{"norm_eps": 1e-06, "qk_norm": true, "doc_mask": true, "z_loss": 1e-05}
Below are experts of layer 5 (counted from 0) of a mixture-of-experts language model. Rows are named router (the router's row for the expert), gate (a neuron's input weights, with its number), up (a neuron's input weights, with its number), down (a neuron's output weights, with its number) and show model dimensions 240-319. Each number is 128 + 32 x the weight over its row's rms, rounded and kept within 0 to 255.
Before each expert's rows: "comes after" lists some tokens at least twice as common just before its tokens as in all text. This comes from a sample of Wikipedia text that the model never trained on. Tokens count by the router's weight.

# expert 11
comes after: " |", " ", "|", " in", ":", ";"
router [ 97 123 140 177 157 135 108 164 160 161 101  66  63  86 124  69 147 139 101  85 160 111 147 155 164 147 117 191 156 101 109 176 122 150 179 170 120 136 107 139 118 134 168 133 145 132 186 175  98 126 166 125  82  48 164 144  70 196  96 115 133  81 123  91 156 132 115 153 142 136 122  89 126 101  86  82 144 126  95 142]
gate31 [142 161 174 102 147  79 100 117 173 185 187 131  89 163 122 137  97 115 133 127 127 125 155 103 134 138 154 113 114 182 135 135 158 101 147 114 163 120 134  68 166 117  76 152 151 155  92 196 136 155 140 165  86 101 109 109 154 129 150 151  89  85 129 150 135 111 139 135 140 172 105 116  80  61 138  69 150 106  87 166]
up31 [109 122 105 164 170  99  35 149 142 109 109 138 111  73  74 102  57 116 113 166 157 103  77 143 158 121 163 111 114 125  96 131 151  71 104 111 114 126  95 142  86  85  90 169 176 135  72 154 157 116 127  83 123 122  19 139 156 159 124  97 167  71 145 117  85 145 143 129 176 115 104 157 133 135 152 118 157 156 189 122]
down31 [193 122 158 105 161 167 104 156 153 175 136 136 158 125 148 147  98 110 157 187 137 132 102 105 105 105 199 153 111 163 110 123  60 118 148  69 102 128 142 157  83 167  61 100 109 151 163 157 124 121 133 148  95 114 159 144 137 118 156  76  64 117 154  89  96 150 136  39 136 127 180  98  76 146 185 147 149 125 123 144]
gate32 [ 74 108 130 115 187 135 114 149 120 110 123 106 125 134 156  92  81 113 123 177 102 129 138 132  90  77  94 152 118 131 174 108 168 180 103 137 147 122 125 123  92 161  59 112  84 143 163 153  88 119 189 147 123  45 124 147 184 117 161 113 193 163 144 162 157 112 133 141 129 142 121 122  61 171 160 227  92 127  97 156]
up32 [119 138 126 124 190 126 154 124 144 123 109  88 101 137  75 153 115 138  67 120 122  91 116 146  63 195  98 156 149 116 115 131 106 150  99 103 167 130 141 189 144 123 110  99 129 110 171 135 132 130 155 104  94  92 175 152 134  95  72 160 162 140 131 158 103 159 170 113 150 118 148 127 141  67 108 116 110 148 104 117]
down32 [125 148 197 136  61 143 115 176 120 161 124 102 113 171 103 130 139 137 181 157  84  97 125 110 112 180 157 152 174 144 114 103 126 112 115 204 127 120 164  84 136  73 171 134  83 140  94 111 131 142 150 135 122 137 126  65 123 123  81 179 128  75 153 171  79 157 167 109 165 194 171  84 106  88 106 141 147  65 133 141]
gate33 [108 114  91 172 156 134 152  66 119 181 139 107 133 160 116 156  72 119 133 127 129 182 184 212 193  94 151 104 150 128 137 179 109 176 131 166 156 143 178 122 154 154 157 182  84 124 112 171 143 111 123 206 160 103 115  76 117  74  95 128 123 111 118 102 105  86 106 160 121 100 142  74 125 123 125 121  79 181 107 144]
up33 [149 118 120 123  52  97 136  99 150 157 123 129  94 132 115 162 132 143 177 109 141 120  85 130 208 134 177 124 118 135 118 107 114 123 158 122 147 142 172 154 176 119 105  99 169 121 139 131 110 146  89 133  56 124 156  96 124 115  77 130  85 155 109 163 198 156  79 170 114 105 156 145 143 107 145 106 170 170 147 157]
down33 [124 130 133  67 146  82 118 175  95 179 117 184 116 107 139 130  53 139 136 128 130 128 113 118 183 166  89 134 181 153 108  89 154 136  86 170 159  94 174 125 178 131 145 144 134 143  93 122 138  74 163 140 146 151 148 152  68 135 165 125 189 151 115 114 116 120 164 120 131 127 144  63  64  14 113 144 106 135 163 159]
gate34 [171 109 105 101  66  75 144 163 158 144 167 129 158 107 122 134 164  74 174 115 100 171 119 159 129  95 147 155 123 130 142 117 114 130  57 103 128 175 149 157  98 145  70 137 166 161 186 149 124  76 133 134 103 146  94 125 125  98 141 124  86  88  90  40 151 135 126 194 106 149  85 171 107 123 170 178 185 125 128  90]
up34 [129 153 134 119 100 155 180 125 103 121 151 145 133 162 109  85 128  75 156 109 135 156 168 132 131 173 110 130  82 130 153  88 153  87 105 190 169 118  80 125 105 129 119 138 163  99 132  87 105  70 100 129 135 166 116 144 114 110  57 136 143 118 135 154 185 117  82 100 144  91 141 141 177  85 122 151 162 152 157 156]
down34 [133  87 134 182 134 176 108 123 100 161 128 115 127  99 175 137 151 116 150  74 144 172 116 132  98 171 107  92 148 119 206  69 133 132 154 115 102 140 201 183  97 105 129 103 120 161 147 137 112 165 116 179 158  67 125  84 127 103 151 171 129  93 144 147 154 166 105 132 175 134 153 105  97  83  59 122  94 124 118  96]
gate35 [118 188 120 124 113 116  83 139 122 141 123 173 100 123 128  57 156 102 104 123 112 131 189 121  91 137 117 128 124 144 104 126 128 137 163 118 103 211 153 120 130 112 135 144 120 106 148 174 137 128 105 116 139 104  99 128 126 122  86 132 130  70 141  91 117 107 117 120 127 118 192 134 143 147  79 115  40 147  72 143]
up35 [104 182 133 126 129  82  86  87 112 144 109 130 154 139  50 139 130 147  87 121 126 165 165 139 125 167  80 155  97 183 167 138 134 162 147 192 115 104 139  93 152 162 131 115 109  97 129 126 108 171 137  82  61 108 139 122 143 135 132 106 116 130 113 161 175 180 124 181 131 128 186 104 127 140  70 123  66 151 170 140]
down35 [138 104 125 164  89  71 177 141  97 110  71  96 146 124 101 137  79 167  70  80 116 149 169 153 195 153  78  99 177  67 124 133 148 143 142 162 178 148 171  81 149 158 121  76 109  71 109 179  58 118 188 152 173 134 146 117 155 110 159 143 150 168 128 196  89 128 106 115  80 108 114  83 118  52 135 112  76  67 139 119]
gate36 [120 144  98  92 146 152 177 137 159 140  98 137 123  54 125 147 114  94 125 165 101 115 115 138 128 187  87 136 140 179 174 126 113 123  98 170 139 116  99 146  89  88 168 217  66 156 154 134  89  95 146 109 141 162 109  84 158  94 125 176  85  60 133 154 123 102  87 127  91 201 185 167 141 123 132 163 144 172 112 104]
up36 [113 141 151  97  89 140 148 124  90 137 149 132 101 143  89 156 152 108 139 128 109  99 105 125 108 131  92  70  68 160  92  63  92 126 200 208 131 129 173 177 113 149 118 196 152  82 154 102  98 149  93 121 109  58 155 112 125 120 111 124  62 125  97  98 139 150 199 108  94 154 125 119  78  71 139 195 151 174  63 202]
down36 [125 208 115 152 154 158 130  66 131 121  93 139 107 130 106  72 111 122 139 145 136 103  93 101 152 123 186 187 116 169 154 124  93 122 183 124 102 123 142 138 132 113 158 160 163 192  89 118 116 111  95 131 154 118 114 173 135 150 150 132 112 199 149 104 151 155  78 120 133 136 129 148 111 221 108 163 157 170 114 188]
gate37 [147 221 145 151 108 142 100 183 138  47 105 173 114 117  69 112  84 161 161 123 148 130 158 136  46  72 144 114 130  95 128 181 122 124 153 113  90 108 115  86 117 111 149 115 138 115 145  85  98 176 142 128  36 100 165  91 142 157 202 126  86 141 160 223 101 141 155  84 117 129 134 108 171 124  87 146 131 167 160  66]
up37 [111 121 122 131  94 193 147  52 105 131  91 148 131 188 135  98 157  90  93  85 162 150 106 138 117 149 148  75 126 159 141 171 160 115 161  49  87  68 148 135 107 100 118 121 122 177 114 144  98 178 118 187  63 192 200  96 136 133 121 139 123 112 115  86 124 127 165 117 147 174 148 151 129 114 109 162 117 126 154 162]
down37 [111 152 138 149 154 101 113 191 142  78  89 141 116 103 103 140 154 153 139 114 156 129 118 144 134 107 220 166 164  82 152 131  47 107 131 135 183 154  58 123 210 140  69 130 138 142 150 185 144 133 168 121 108  79 123 119 136 219 144 141  97 115 160 110 128 162 135 231 155 133 116 129 108 104 110 141 110 127 125  98]
gate38 [174 169 184 128  85 105 102 173 130 101 128 140 155  68 104 145 136 118 136 111 153 160 182 132 135  70 220 152 154 149 145 120 120 155  89 130 134 123 133 144 113  73 108  60  99 151 136 104 109 139 108 143 119 119 145  78 117 134 165  88 141 133 142 135  92 138 133 158 181 101  97 139  84 122 140 114 141 162 147 145]
up38 [115 139 179 194 132 133  82  65 127 178 148 101 186 105 199 113  83 219 139 108 123 122 111  80  48 142 110 179  96 128 161 208 114 111 121 141 162  61 131 166 112  90 167 108 128 144 138 152 181 185 160 160 177 122 152  74 120 156 155 149  93 112 150 134 134  91 100 127 130 132 136 110 141 133 129 127 138 109 163 176]
down38 [126 133 152 118 130 134 165 115  49 144 217 144 163  69 148 152  70  50 106 139 140 138 110  78 166  92 129 158 131 107  76  96 132 124 138  92 135 134 139  70 131 136 151  69 132 120  93  35 147 116 140  86 135 144 158  91 107 120 159 107 125 129  84 111 110 154 128 109  98  65 138 105 146 106 152 105 102 132 137 206]
gate39 [101 149 171 140 170  92  84 103 114 134 139 172 102 102 107  86 103 212 113 113 134 101 141 138 142 106 140 174  80 164 135 125 174  75 137 127 181  90 147  89 100 162 154 151 100 127 168 144 108 175 121 163 124 141  69 114 113  26  80 153 155 148 115 169 121 138 204 142 186 136 102  96 108 164  93 107 163 127 145 186]
up39 [ 91 115  93 141 134 115 146 138  85  90  96  97  86 153 117 145 140 119 117 159 144 144 114 172 124 134 134  65 155 115 108 141 156 150 125  84 115 178 148 197 114 155 127 121 126 175 143  73 175  93 174  94  68 102 126  64 131 137 158 152 130 172 205 135 164 108 112 126 152 190 152 125  73 143 109 140  66 155 160  95]
down39 [137 126  97 162 140 169 142 123 216 134 181  93 160 156 149 118  87 123  96 114 154 129  91  54 141  90 158 112 172  66 143 154  94 191  78 123 103 117  81 175 149 123 170 118  91 203 153 137 162  85 170  98 101 132  88  88 137 140  93 120 126 125 141 196  92 124 123 158 115 146  87 152  66 247 102  76 152 131 112 202]

# expert 14
comes after: " ", " |", "–", "19", ".", "20"
router [105 147 165 156 152  92 123 171 103 114  95 101  65 141  76  91 107 124  89  74 114  96 156 127 129 128 139 134 141 100 154 122 140 172 120 180  99 126 118 120 124  65 137 144 114 149 147 185 119 106 174 132 112 109 103 147 116 178 154 133 155 147 125  98 108 115 131 166 151 152 102 181 168 122  71 137 128  92 133 162]
gate31 [126 101 141 149  53 118 158 185 105 113 128  88 156 106  97 114  77 165  93  83  95 125 206 121 124 140 108 171  91 173 107 147 127 111 153 159 137 194 141 165 154  92 132 138 156 103 170 137 103  82  98 132  64 128 146 134  79 127  80 127 124 147 157 160  90 136 154 122  87  87 103 101 110 167 105 101 149 153 131 147]
up31 [110 107 108  49 143 159 109 106  91 171  92 209 144 129 121 114 216  98 126  61  81 100 143 102 114 138  92 153  78 112 132 200 126 145 129 109 109  93  86 170 130 158 160 153 121 185 147 150 148 155 107  80 122 136  94 178 114 145 134 177  70 112 139 145 128 174 107  76  87 144 112 157 175 108 130 111 141  88  98 113]
down31 [121 159  65 150 132 136 127 106 177 170 181  51 125 162 141 149 136 152 115 123 113 116 126 109  98 168 140 104 179  91  78 149 143 146 147 154 129 183  86 122 114 124 163  97 123 155  45 133 111 110 110 142 153 143  86 133 134  70  68 136 145 141 197 101  91 171 137 153 162  82 143 112  95 141  83 171 138 148  64  79]
gate32 [116 167 112 126 153 139 178 145 183 122 127 154  95 113 115 170 125 139  88 160 163 105 105 112  88 157 123 122 129 133 119 177  58  85  99  94 138 122 190 105 105  60 109 141  88 139 109 108  56 102 123  71 140 145  91  52 179 118 191 146 139  92  61 137 165 156 150  99 135 113  98 159  86  75 155 136 127 109 171 151]
up32 [133 121 121  84 133 121 111  94 121  89  74 144 130 148 137 138  80 195 129  92 106 146  80  95 136 147  72 189  99  88 112 149 146 131 129 172  64 127 176 113  70 126 162 162 101  90  97 108 126 134 192  61 126 101 123  57 145 115  85  67 159 176  95 114 195 113 144 140 171  84  88 112 153  73 112 182 115 116 107 120]
down32 [149 145 112 112 126 165 130 138 158 105 157 104  87  97 115 107 133 110 104 161 118 130 191 114 125 101 196 117 147  89 125 103 126 111  68 181 152 128 169  80 221 117  84  98 109 163 121 141 101  95 133 141 144 116 165  99 148  61  87 142  83 154 107 156 141  90 131 144  82 137 133 112 129 141 103 115 104 126 149 144]
gate33 [106 172 138  54 153 129 101 139 124 127 167 106 125 134 157  94 114 127 150 148 165 174 139 178  66 101 181 136 116  66 189 124 151  92 155 183 139  90  81 184 163  78 117 144 134 146 112  98 171  89 196  87  98  89 188 177 116 127 159 170 119 150 131  68 187 125 103  58  62 134 114 149 134  93  93 150  97  93 156 161]
up33 [119 153  97  99 121 138 169  80 161 153 110 135 155 119 161 136  65 149 158 224  79 131  48 126 148 151 170 138 174 123 134 125 109  86 135 135 156 198 124  99 123 127 117 192 100 117 138 137 110 107 126  92  89 120 118 150 126 116  56 144  47 136 113 169 104 137 160 177  90 173 132 200 151  92 110 155 129 135 110  98]
down33 [107 104 100  98 186 125 119 140 124 110 130 162 202 136 132  81 182 138 174 100 153 160 162 142  59  96 128 118  80 114 141  97 137 160 146 120 153 208  84 143  85 125 190 168 157  94 125  96 172 170 117 151  91  90 103 163 118  83 180 137 172 117 140 144 109 152 169  83  98 131 162 150 143 198 149 176  96  88  87 118]
gate34 [199 118 161 148 133 120 198 112 148 140 107 149  94 109 146 132 149 100 119 102 154 168 182 135 129 167 135 131 125 141 161 125 139 170 201 149 101 141 150 131 157 131 159 146 128  79 114 134 119  96 150 137 145 203 185  91 102  71 107 133 133  96 153  53  83 109 131  77 194 139 143 147 121 161 126 119  97  87  81 110]
up34 [ 99 145 161  57 206 116 139 117  84 139 142 137 132 102 148 133 128 105 161 125 109  55 131  95  76 112 116 104  66  95 174 153 152 140 144 121 129  72 121 115 146 105 126 138 117 161 177 204  74 114 128 101 150 137 129 130 108 166 138  55 184 115  90 163 165  95 144 122 192 163 154 131 167 114 130 114 101 102  98 133]
down34 [107 148 137 163 142 134 145 103 205 123  98 150 137  96 170 139  91 139 101 155 171 132 170 169 121 129  92 126 137 150 133 111 160 112 127 178 148 131 189 131 117 163 145 133 166 106 128 109 123 144 143 127 157 145 181 112 180 118  95 145 117  97 133 102 163 158 119  99  88  65 101  87 157 179 131  99 123 101 103  93]
gate35 [136 117  94  76 134 100 172 136  96 208 134 112 122 123 146 186  91  75 138 119  53 122 114 106 173 195 160 110  95 113  69 195 133 166 109 129  72 112 119 133 114 186 124  70 153 165 197  69  88 152  93 115 120 136 142 128  95 156 112 157 115 121 106 155 108 125 102 191 160 122  75 120  71 145 105 118 113 160 136 158]
up35 [183  95 151 127  99 161 186 138 114 157 129 139 168 160 136 136 105 147 160  81 155 125 119 156 166  96 104 116 126 132  78 133 129 197 130 122 118 129  77 173 115 109 156 169 131 127 152 203 138 101 135  76 150 133  76 124  90 117 124 123 179 125 125 108 128 114 137 149 124  89 135 179 122 127 139 133 114  85 131 143]
down35 [ 88 156 130 189 141 139 119 107 167 154 149 107 129  94 148 110 152 171  99 113 150  72 121 134 116 109 185 131  84 116 136 160 108 195 146 168 115 114 184 135 193 145 102 149 166 185 127 105 111 176 170 119 159 128 156 117 142 145 154 178 125 123  88  66  91 129 115 102 116 154 154  73 195 126 120 145 128 115  92 183]
gate36 [116 203 132 123 102 132 115 140 162 124 177 184  61 118 130 112 120 108 122 163  87  32 116 150 166 138 112  94  87 124 140 138 122 159 164 127 130 199 154 138  70 126 161 144 139 124 165 116 110 106  68 145 125  92 165 146 107 149 127  91  92  92 131 169 106  93  96 198  42 155 134 179  91 144 113 142 118 108 142 158]
up36 [ 97 155 145 133 102 138 136 176 217 135 102  89 159 131 142 114 136  98 223 178 117 123 106 172 114 131 159  90 109 115 144  92 137 127 186 142 126 101 131 106  48 147 159 131 155 167 116  87 134 165 156 172 166  74 141 179 192  79 124 167 130 137 111 197  69 147 120 132 200 146 151  82 149 121 142 157  65 122 164 108]
down36 [ 64 162 121 132 142 140 142 114 139 101 126 175  95  83  77 172  75 110 105 125  60 120 147 143 135  86  80 116 151 130  84 154  77 139 109  82 103 125 125 145  57 115 105  77 126 151  71  98  92  95 157 116  89 104 194 150  71 126 139  97 101 172 112 136 161 129 112 116  64 138 136 145 144   0 100  99  92 142 184 146]
gate37 [ 98 118 121 157 144 147 125 108 163 126 174 119 131 195  73 143 126  77 145 126 139 111  75  29  97 145  74 123 149 140 119 157 145 148 220 114 168  92 123 137 148 138 155 137 175 111  93 111 122  67 159 146  98 141 153 118 143 167 148  91 187  63 174 186 110 150  49  85 115 140 155 203 104 160 166  96 158 115 145 129]
up37 [115  97 118 126 118 133 119  71 120 102 109  91  84  93 116 118 113 117 129 121 135 172 139 133 118  66 110 138 109 156 130 122 136 139 133 102 102 140 119  96 134 103 136 113 136  81  78  52 107 135 117 178 134 123 165  93  97 153 131 139 110 156 139 156 111 195 126 119 125 144 166  64  90 140 121  60 136 171  76 107]
down37 [114 144  79 191 136 217 122 117  67 155 181 164 103 117 126 161 154 124 152 127  95 125 117 132  72 113  64 146 128 168  82 175 160 146 130  88  56 127   4 130 179 115  88 115 118 170  87 120 121 134 152 167 185 131 184 135  79  96 134  85  66 114 137 168 130 120  51  99 119 117 108 186 143  68  98 110 128  99 121 121]
gate38 [155  91 107  49 120 128 159 124 145 158 108 155 176  96  90  82 124 160 163 161 113 114  77 184  84 105 149 125 138  97 145 150  70 138 143 178 102 120 134 151 133 144 199 157 129 161 146 137  79 146 144 130 137 131 152 127 128 112 184 121 151 143 155 113  87 114 180 162 126  41  62  99 176 124 119 165 156 102 121 158]
up38 [ 77 177  93  63 187 117  92 179 161 121 134 159 105 172 151 101  99 110 150 178 128 194 111  64 116 138 117  86 124 130 138 145  95 126 108 194 113 157 116 189  75 164 157 114 128 115 119 171 131  75  97 122 102 174 155  85 147 141 116 141 130 121 125 148 154 153 168 155 144 163 123 110 174 135 133  61 184 110 125 123]
down38 [155 162 173 111 149 152 167 115 111 102 130 113 148 113 150 122 132 190 131 162  69 106 110  86 107 116 118  83 135 254 156 113 133 111 119 158 132  90  45 150 140 114 105  96 145 110 103 178 165 108 123 140 103  67 118 162 165 139 126 157 138  38 182 158  52 123 121 145  99 132 165  77 146 153 159  70 131 129 102 111]
gate39 [130  87  76 120  81  95 124 133 145 146 220 211  56 158 148 114 133 121 157 147 147  62 150 142  98 101 175 103  95 145  90 107 104  85  96  99 142 131 108  76 102 119 127 107 101 119 166  90 174 168 130 141 153  86 165 112  78 143 104 142 113 121 128 127 145 120 147 154 126 135 154 148 154 162 147 163 182 118 154 145]
up39 [114 103  49 140 133  96  82 117 162 141 115 134 112 120 104 150 115  87 140 153  85  95 145 122 189 181  70 155 105 168 145 115 104 130 109 138 118 123 145 119  71 105 115 132 133 165 160  93 131 124 156 177 147 169 121 111 159 159 149 109 163 114 113 151 153 211  64 103  92 145 141 107 106 136 114 135  86 111 109 137]
down39 [123 124 120 155 139 141 103 101 170 107 103  89 143 131 106 118 112 105  97 161 147 130  98 113  99 171  74 160 154 145 110 119 130 146 151 118 128 151 176 107 170  51 102  91 104  99 150 176 139 134 176 110 122  68 164 133  75  65  94 101 114 125  89 180 134  63 124 121 157 128 129 126 142 144  98  92 185 126 148 119]

# expert 10
comes after: " the", " (", " of", " \"", ":", " and"
router [137 160 116  95 125 149 119 142 192 147 177 132  93  56 130  93 184 164 201 108 138 132 127 113 105 178 142 154 160 176 108 163 100 160  94  74 105 169 186 117 179 124 144 122 142 106  85  97 142 145 101  62 169 161 133  83 126 104 145  89  74 133 146 138 111 125 129 166 167 100  29  95 106 154 150 153  80 136 127  98]
gate10 [ 77 121 161 129 120 119 158  90 148 115  99  85 122 126 145 140 110 111 127 129 106 152 154 154 127 114 127 149  90 128 114 133 106 145 103 131 118 124 190 168 117 139  92  55 158 181 110  97 201 112  94 117  99 108 109  76 161 136 152  84 120 116 110  79  98  84 164  90  98 115 151 146 121 178 165 173 187 130 138 116]
up10 [ 89  62 148 109 158 153 157 158 150 137 160 101 113 182 116 217 163  58 117 127 129 154 161 144 122 130 105  96 113 108 116 178  87 138  70  91  96  58  84 161 131 199 142 141 112  76 153 125 189 103 136 132 105 116 137  50 138 128 139 151 164 171 130  92  90 154  97 109 121 143 119 113 139 209 114 102 149 114  95 134]
down10 [127  96 128  97 163 181 133 100 162 138 105  89 107 129 132 101 127 109 127 153 105 163 102 113 106 129 126  95 199  96 128 128 125 163  95 141 157 126 135 120 112 131 110  87 144 148 109 151 154 181 109 114 130  90 194 128  99 185 175 116  83  79 139 175 108 139 118  91 109 143 176 151 107 194 143 106 150 157 147 238]
gate11 [ 62 163 140 157 142 108 159 154 197 194 119 168 181 101 144 113 124 142 111  68 146 149 129 136 152 111 194 113 150 111 132  76 157 154 153 121 124 186 116 205 140 171 107 128 191 131 121 131 113  86 149  72  79 191  73  98 226 130 191 159 118 157 212 152 123 149  88 152 156 113 133  97 128  81 170 117 147 116 107 194]
up11 [109  99 120 110  95  96 138 117  75 129 106  90 139 157 130 113 135 120  87 138 129 171 125 150  77 111  84  98 188 200 185 112 131  87  95 113 152  73 142  96 135  93 176 153 128 127 159 139 168 124 113 160 189 168 155 137  41 191  15 122 136 101  71 156 135  89 133 114 130  57 109 104 137 161  86 148 115 148 179  81]
down11 [119  78 125 167 152 125 105 134 160 108 104 118  82 112 190 139 144 198 179 129 111 136 106 110 102 152 142 128 101 122  85 146 123 125 180 144 162 113 137 125 195 117 116 166  88 150 137 148 136 172 160 175 182 145 112  74 159 135 158 144 163  88  93 165 126 108 138  92 169 110 151 132 138  99 140 142  99 157 158  99]
gate12 [111 143 111 125 125 124 128  98 151 117 141 106  51  92 133  94 136 138 161 151 101 116 119 129   8 125 144 137 129 168 110 126  98 127 137 103 129 102  90 151 119 141  54 138  85 172 168 150 113 159 186 108 161 121  88 101 136 148  91 149 154 139  90 164 110 132 146 144  61 125  72 171 141 127 123 145 139 122 155 140]
up12 [201 126 108 100 179  98 123  71 117 110 104 121 164 133 124  90 116 141 103 137 147 114 106 152 129 119 100 171 119  83 126 175 150 156 105 136 166 200 113 104 109 123  55 112 130 124  72 156 101 107 155  93 122 108 178 157 140 143 128 175 158 141 162 110 117 167 127 159  65 162  89 119 110 108 166 131 115 135 146 132]
down12 [125 137 108 145 116 163 131 134 120 112 123 124 117 120 106 192 120 175 175 144 107 171 103 110 160 113 118  97 138 119  62 128 128 127 122 102 109 108 222 144  99 104 143 112 133 148 136  86 136 150 125  97 125 123 103  81 118 176 113  71 119 125 104 129 112 129 190  82 178 103  69 175 184 123 205 128 178  57  96 131]
gate13 [118 165 121 115 105 162 119  86 140 148 166 170 194 143  92 118 130 141  95  78  93 148 100 133 122 104 190 181 104 137 143 158 175 115 127 112 155 147 117  99 133  81 111  92 154 129 133  74 115 113 121 130 113 169 142 182 206 146 125 146 103 133 103 139 123 136 113 140 119 102  90 167 103 124  82  97 166  94 104 132]
up13 [ 98 108 137 132 126 129 108 107  83 183 153 178 137 124 153 162 160  73  98  85 180  84 108  77  83 134 153 170 104 147 141 112 142 112 120  68 107 115 129 142  70  63 139 103 186 114  87 127  98  95 163 133 171  93 110 172 103 166 152 121 155  81 143  95  94 130 105 150 171 119 108 158  88 142  71 139 133 118 118 110]
down13 [163 107 123 109 106 186 139 127 144 146  94 138  82 200  78  91  93 137  76 153 158 156 153 130 155 169 143  91 161 104 155 141 130 106 154 144 133 127  92 121 122  80 160 124 134 128  80 169 103 116 125 163 126 101 135 100  95  83  88 138 144 131 138 172  50 154 160 146 143 121  85 140 114 187 142 113 114 104  96  87]
gate14 [105 134 129 135  97 111 158 125 122 139 107 120 105 153 147  83  96 139 109 137 166  97  99 145  96 110  60  53 155  83 154 116 168 119  54 135 131  59 163  85 138 134 138 133 144  89  79 126  89 107 131 113 109 128 148 122 147 109 123 125 128 171 109 181 153 108 144 110 127  66 113 144 140 128 113 108 168 140 187 190]
up14 [145  73 139  88  81 119 124 123 108 116  59 161 112 110 133 151 145 155 156 155 172 150 150 102 101  99 202 116  97 172 105 141  88 109 114 166 105  87 102 169 118 120 121 111 148  88 147 149 119 144  95 160  73 132 102 137  63 179 135 154 140 138  73 103 111 104 141 164 113 136 103 106  90  25 171 172 146 106 104 146]
down14 [140 167 223 142  93 179 110 166 109  99 159 132  95  98 107 153 153 141 100 109 137 136 157  93  65 124 168 156  91 108 102 142 147  40 118 168 133 187 105 145  94 107 122 134 132  79 117 185 167 126 167  85 129  98 164 137 165 123 104 128 107 129 130 113 122 100 109  95 161 146  91 138 129  99 109 117 135 176 200  99]
gate15 [207 139 127  91  80 168  96  95 124 122 173 107 189 107 120 119 120 119 133  94 116 127 101  76 120 127 113 135 121 124 121 124 156 128 130 135 209  94  71 141 192 118 147 126 170 168 130 157 105 142  91  87 140 135 126 153 141 124 169 122  88 152 164  97 110 118 102 143 122 157 114 108 118 140 106 171  73 172 116 169]
up15 [144 102 124 115 129 130 156  77 134 120 164 111 114 197 137 132  94 128 119  92 146 135 107 113  97 118 142 148  79 139 154 155 131  92 164 158 148 174 166 155 214 115  96 137 151  91  70 148 123 134 148  85  87 132  66 102 176 119 128 139 144 159  85 177 102  65 165 125 185 167  71 148  93 121 112  87 112 192 143 221]
down15 [127  98 119  94 132 129 121 123 125  83 178 159  54  95 148  81 120 118 155 110 125 146 140 138 122 162 123 166 108 108 147 158 145  85 101 142 150 129  88  98 161 124 119 104 118 180 147 159  79 120 124  60  95 172 100 100 104 161 190 164  99  82  99 151  96 156 113  73  55 166 118 133 111 124  91 132 103 135 120 156]
gate16 [114 115  58 155  80 147 111 132 174 111 151 149 150 109 117 104 170 167 110 121 118  54 135  44 139 167 158 134 146 133 102 149  99 125 172 155 112 103 108 141 144 180 194 155 153 135 109 144 103 120  83  91 151 123 115 125  73 195  77 128  82  79 159 135 124 147  78 199 161 167 128 119 136 113 105 185 121 109  80 124]
up16 [156  80 149 107 185 118 152  62 163 141 106  89 138 100 211 158 124 171 208 164  56  91 111 128 145 150 103 125 123 147 154 183 118  94 112 128 160 135 178  88 103 127 150 126 146 140 157  97 201 190  99 153 128 143 160 134 139 117 105 175 109  94 116 136 180 129 151 129  29  88 108  86 119 151 127  96 140 153 121 134]
down16 [143 112 170 158 128  81 157 168  69 142 149 136  93  99 129 142 129 130 150 166 103 165 177  87 158 164 139 171 127  89 125 130  59 144 174 129 118  92 162 157 122 105  88  90 139 123  99 142 118 127  64 149 134 100 110 126 150 113 122  96 143 114 162 122 135 117 113 180 144 141 110 141 101 103  67 125 130 102 138  77]
gate17 [ 73 142 113 143 187 113 148 146 186  87  80 139 111 178 190  77 137 135 132  78  77 125 100  92 120 142  93 114 153 163 134 162  77 131 131 105 111 127  95 134  95 143 184 115  88 182 192 109 145 173 108 169 130 139  99 113  92 183 115 111  63 111 158 135 139  92 142 143  79 117 120 112 111 179 135  71 145 112 145 127]
up17 [189  93 159 104  90 145  22 114 130 154 120 112 129 103 129 127 186 114 125 132 113  73 156 160 184 125 143 109  99  80 164 119  94 117 156 149 145 155 138 119 137  69 141  81 126  99  83 122 116 157 112 121 103 120 123 104 198 146 124  92 140 108 126  96  41  82 152 176 132 154 140 115  91 185  86 153 156 139 100 124]
down17 [145 174 179 123 160 122  97 116 115 129 142  94 189 172  76 137 102 134 104 180 114 109 140 123 147 140 152  83  76  83  87 114 164  77 114 138 115 118 144 106 121  99 136 114 117  98 134 135 173 131 144 135 141 175 153 141 131 192 114  75 114  64 112 138 101 126 120 121 110 136 137 101 149 119 139 153 141 136 173  87]
gate18 [165 101  79  96 142 140  56 139 116 185  88 157 105 110 112 127  42 148 115 116  85 202 113 144 132  98 123  78 116  78 187  78 137  93 125 110 122 118 129 122 132 111 131 116  99 135 115  82 125 125 108 190 108  90 150 135 159 167 104 100 173 113 132 167 113 115 144 144 120 170 155 127 122  95 106 162 105 184  99 165]
up18 [130 104 119  91 157  95  80 145  86 103 159  86 136 126 138 104 111 149 135 148  67 149 167 145 128 107 181 111 154  53 171 108  88 161 143  86  76  59 152 130 106 153 191 127  94  95 136 128 135 105 153  87 111 101  73 100 125 124 139 163 162  74 137 137 100 120 145 116 124 172 121 158 140 119 153 103 172 125 101  85]
down18 [111 117 178 160  92 144 110 101 135 119  92 111 127 155 120  74 120  68 126 109 111 184  89 181 150 127 100 127 170 169 170 122 161 159 157 139 174 104 166  95 111  98 134 169 177 143 112 130 104 115 102 125  79 161 138 128 150 140 156 108  95 153 154  93 136  83  99  91 140 169 166 157 135 213 181  87 110 170 112 133]